config.toml
n_layer = 9
d_model = 128
n_experts = 32
experts_per_token = 2
d_expert = 128
d_shared_expert = 0
activation = "squared_relu"
moe_layers = [0, 1, 2, 3, 4, 5, 6, 7, 8]
router_score = "sigmoid"
normalize_top_k = true
routed_scale = 1.41
balance_loss = 0.000876
balance_bias = true
router_bias = true
init_std_router = 0.034
lr_router = 0.00128
vocab_size = 8192
norm = "rmsnorm"
norm_eps = 1e-05
tie_embeddings = true
optimizer = "adamw"
lr = 0.0033
beta1 = 0.95
beta2 = 0.95
grad_clip = 1.0
batch_tokens = 131072
seq_len = 512
train_tokens = 497300000
steps = 3795
dataset = "wikipedia_en"
Below are experts of layer 3 (counted from 0) of a mixture-of-experts language model. Rows are named router (the router's row for the expert), up (a neuron's input weights, with its number) and show model dimensions 0-127. Each number is 500 + 50 x the weight over its row's rms, rounded and kept within 0 to 999. Numbers have three digits each.
After each expert's rows: "mostly gets" lists some tokens that are sent to it at least half of the time. This comes from a sample of Wikipedia text that the model never trained on.

# expert 2
router:502476407560523442520497496570484410498515510469452438446457439466478428552506457476489551472487519506507449411604472525519469644537474491463475535538452513528517464593465536447497386492543449483520568429553510511558552549497444433572608538526518467493415551489465600513539501566515479415523508455521519391605474411602461466573599538544447463503498467520452518527497469541464453535543
up5:545601456494510479411448565475492453473483512447462447509421459446463490509510498482425444489473437453447437541462477556542495562416580548397488475523484451562463480527568533432507533466452470497494506511495474529544483486518431469483489517545505517484361581660427603488425592447554504535468477502507572444541543493569484504630493438555463461570480529484519589564443473466464543559533
mostly gets: " River", " war", " Bar", " cr", " head", " water"

# expert 23
router:525437448426448527569459591492478543449505483522473435399462500464547442564518490481450497491476461523491462488523524485419511508508464484440458542583430448566479393526507571443493507564564482420545547450503534539546534535508445385614588482535459422518460445596403436455534536486485521466578504456509540530496500478646477506605559470593467491481467468461569508520494482558453427559500
up14:582453508566493572523499543500545503457540583487511507525455418531544511515544521536497381568583481523476448581558536591511440421558574504503487429468469541505500497484562418538538437427542487489484493477411520523557522572480394507529427456475431500590410496545454568504581413475564521492446558534455491409439434554523419560471465540529512522527535478452447522563515506558474407401511
mostly gets: " C", " W", " L", " N", " p", " B"

# expert 21
router:549431380509505476541443478531453499447471510498431474500483452571501400505461549487579456460504446529538548438530543524580486486529466418505556591533458463506440423511508571450480475485535493451500556470486466411524547493566482464611570594445510426599482395501492554509476485463510512443541516536515537474520464477505431529589483444592483392486447434409449577488495496600530432461416
up7:464484562415442499547538532548597530605537464509513506508425474452571539527448520509524461543576564456426472490490532484507573518477414463539426521471477542441572528520529579437470534452446440511503561548548535506491470535415548450434476442613400356426399472473479492436510440605489481510481539380509455457527502537534540542495520502428485459496515414460452454444544508489490438506454
mostly gets: ",", " ,", "\"", ";", "”", " –"

# expert 0
router:576520451558503411484531498444539510440445509481342498471506420584528509565445470462477520456552485517424527414477531465417428573434482432494575525543450513453508468499468515481459493476509505484514591366554470489532599569581490463521571514487480466563461588553462531471514491472515447558474558488497510417467516518603455444562500428584435445456584487429479504506525452502495411530444
up16:564381441554489526570601467522582561580534596474449484458524453442519496498558454366396519570462485517463462470463438530505356554537453435500524473513532531529521451569482557478472458518408507564443470500476532548516532578537537512505450442465452427564522544490457536524479543582451462549468493420501439506490523466599457495558565477571467484462511510449510484386527441472539479519546
mostly gets: "berg", "ić", "burg", "wood", "nik", "sson"

# expert 5
router:522482380504528392500538495477499480434506484490424463530435531574500427575505535486541575487591474545449490451550500487498471522519519533507497613539493356578478550565494522471590432486558494463496564486549526521520602494481499434547503527534583435582448526530355503446504561545544532467483572511451473423550529432589466538536538517587441502514422501504522564546523474453552434479449
up5:520463375523497500458377511384555456455505547504513453543484460499467527536511533583447471511485495511485496463463436535438445469467474469460537414535564504471563416552432509510554446439483548514460524482585572476473594438428425488489444505467467424517557538566511449496446503452421472433498587457496498466430575447419436532474439421458481525510480506574530405471538593504614424509495
mostly gets: " University", " school", " School", " City", " album", " League"

# expert 25
router:565545471436436495512502531550441501492469519495479516451482446521426511517427485536480541459530480560519480445570480438471497539542460391552565589557412532548446474537455458481509402508585506458454539459490496505529603556543462437603603597516481353470461581496432536489526426497532457481516530476502567532595465467496505520570565464626498465487508413460516530504590448501477445538450
up14:401554487501507572462505412423533552576540598548381442560433532517588496483520506442427545546527464491501465467512471529469453482563445455561528535555453533493459468484519522470507481495642495484521557473451460406546563482455482456480544560438487550504471448528487420520465445512617526460517518496525552572527456542495497486550445486559550422530552489368547486427488440534601584554465
mostly gets: " Al", " Z", " Gu", " Le", " Ma", " Man"

# expert 12
router:546472403479506543519565474456525490435499495546408546508495441472507481479379499477461569462514473499519448480536619530565356492488569486452553515533399423554509408542499501506519486491606542479524540489549515474528508536514567443593553555449547465589443453591489533394541546541519515415556597498583519481483425470485493540599576438535529531448503447535509519567467493478456494486469
up14:515599433433574515560487503487523539471543500438621532512523488510470472481429585538546523464561537534543533531534494510516551490398551475474491520478501623569505585583548481473589505546627516480474512447567344440455560452443408501441459477508519444603467584518502485486559490575480568456513460582530518537542550498513546471470424449506542484533547530560533508572516499516549443539512
mostly gets: " and", " in", " or", " &", " at", " within"

# expert 7
router:570524470455488421493498508551566532444484544491476489438454517612460505505494471480503538471508488513597578484553549540482493568474486528442556574541487438502467556541482577436531454584499511405464538450595479527566588581541448429500449522585543543584473418544378520440566507583484437477595562525505503456509555394539457402494572442588508481536474453517498584463508490497472473484466
up4:500433395615534554456471511548506497436487424484468584586512549474473584525500407492468392389503444501519521512515533461493457506467464490447448466464509491521417539527460517532537531446506438423614524559564588454509511446480430415492520542384454446483431529508494470526494545490445496563568551548515448482486542497561489423413554447503408483417517481492570577499498522515605550480501
mostly gets: " years", " team", " area", " people", " system", " members"

# expert 9
router:560487424482484454523491521504484537424430506501497547511484494537530543535437518447523508404516508504423451450439538490464457560528429411497529630579472422490530428539396458519548421405556497484457604418526419451454564563571531473537505538495525472521474528508434591499609473475523467509522517570543512428510529522531402541502519371614491540487495472477454469540528425564468443533502
up10:522473600523509535511534380485434498571579576463521525486569424422534491597497622518443479502584535513513455434484614505551501556442523519554447523437564550500475548515555564468520550556496515487503467549605536495505537496574556494515454430502438519497467525497532524581465453536459460474546566488575544474563499582553596424545462554487481447506505530498509555396526509593518421411484
mostly gets: " John", " York", " Michael", "ford", " David", " James"

# expert 13
router:589493398389541422493518438439576481425517519499445527474435457540530450559527523382471552420552528413509535431527559533608492560547510541526489529539464393532615531544496589497488469501556525506520556448607520446549492497534476421511545481463522518500495475437369556389559472526529513521537502474518519484473574505528473512577540440535417504509480532401525530518479527530556508497464
up9:513383496548570405417526482464562527474608405441443456471511582462469601561423554479485543470492515459563472421480536434445537504582415500504513451484526455534514522454499558488467432572499496453522534449538579446453557557466451517498463538533591420482488486464454527419442467525488450509567488573516555438481551496577493466499571550499494515526494552532513599595406568466503516579459
mostly gets: "ted", "ment", "ized", "ated", "ited", "ating"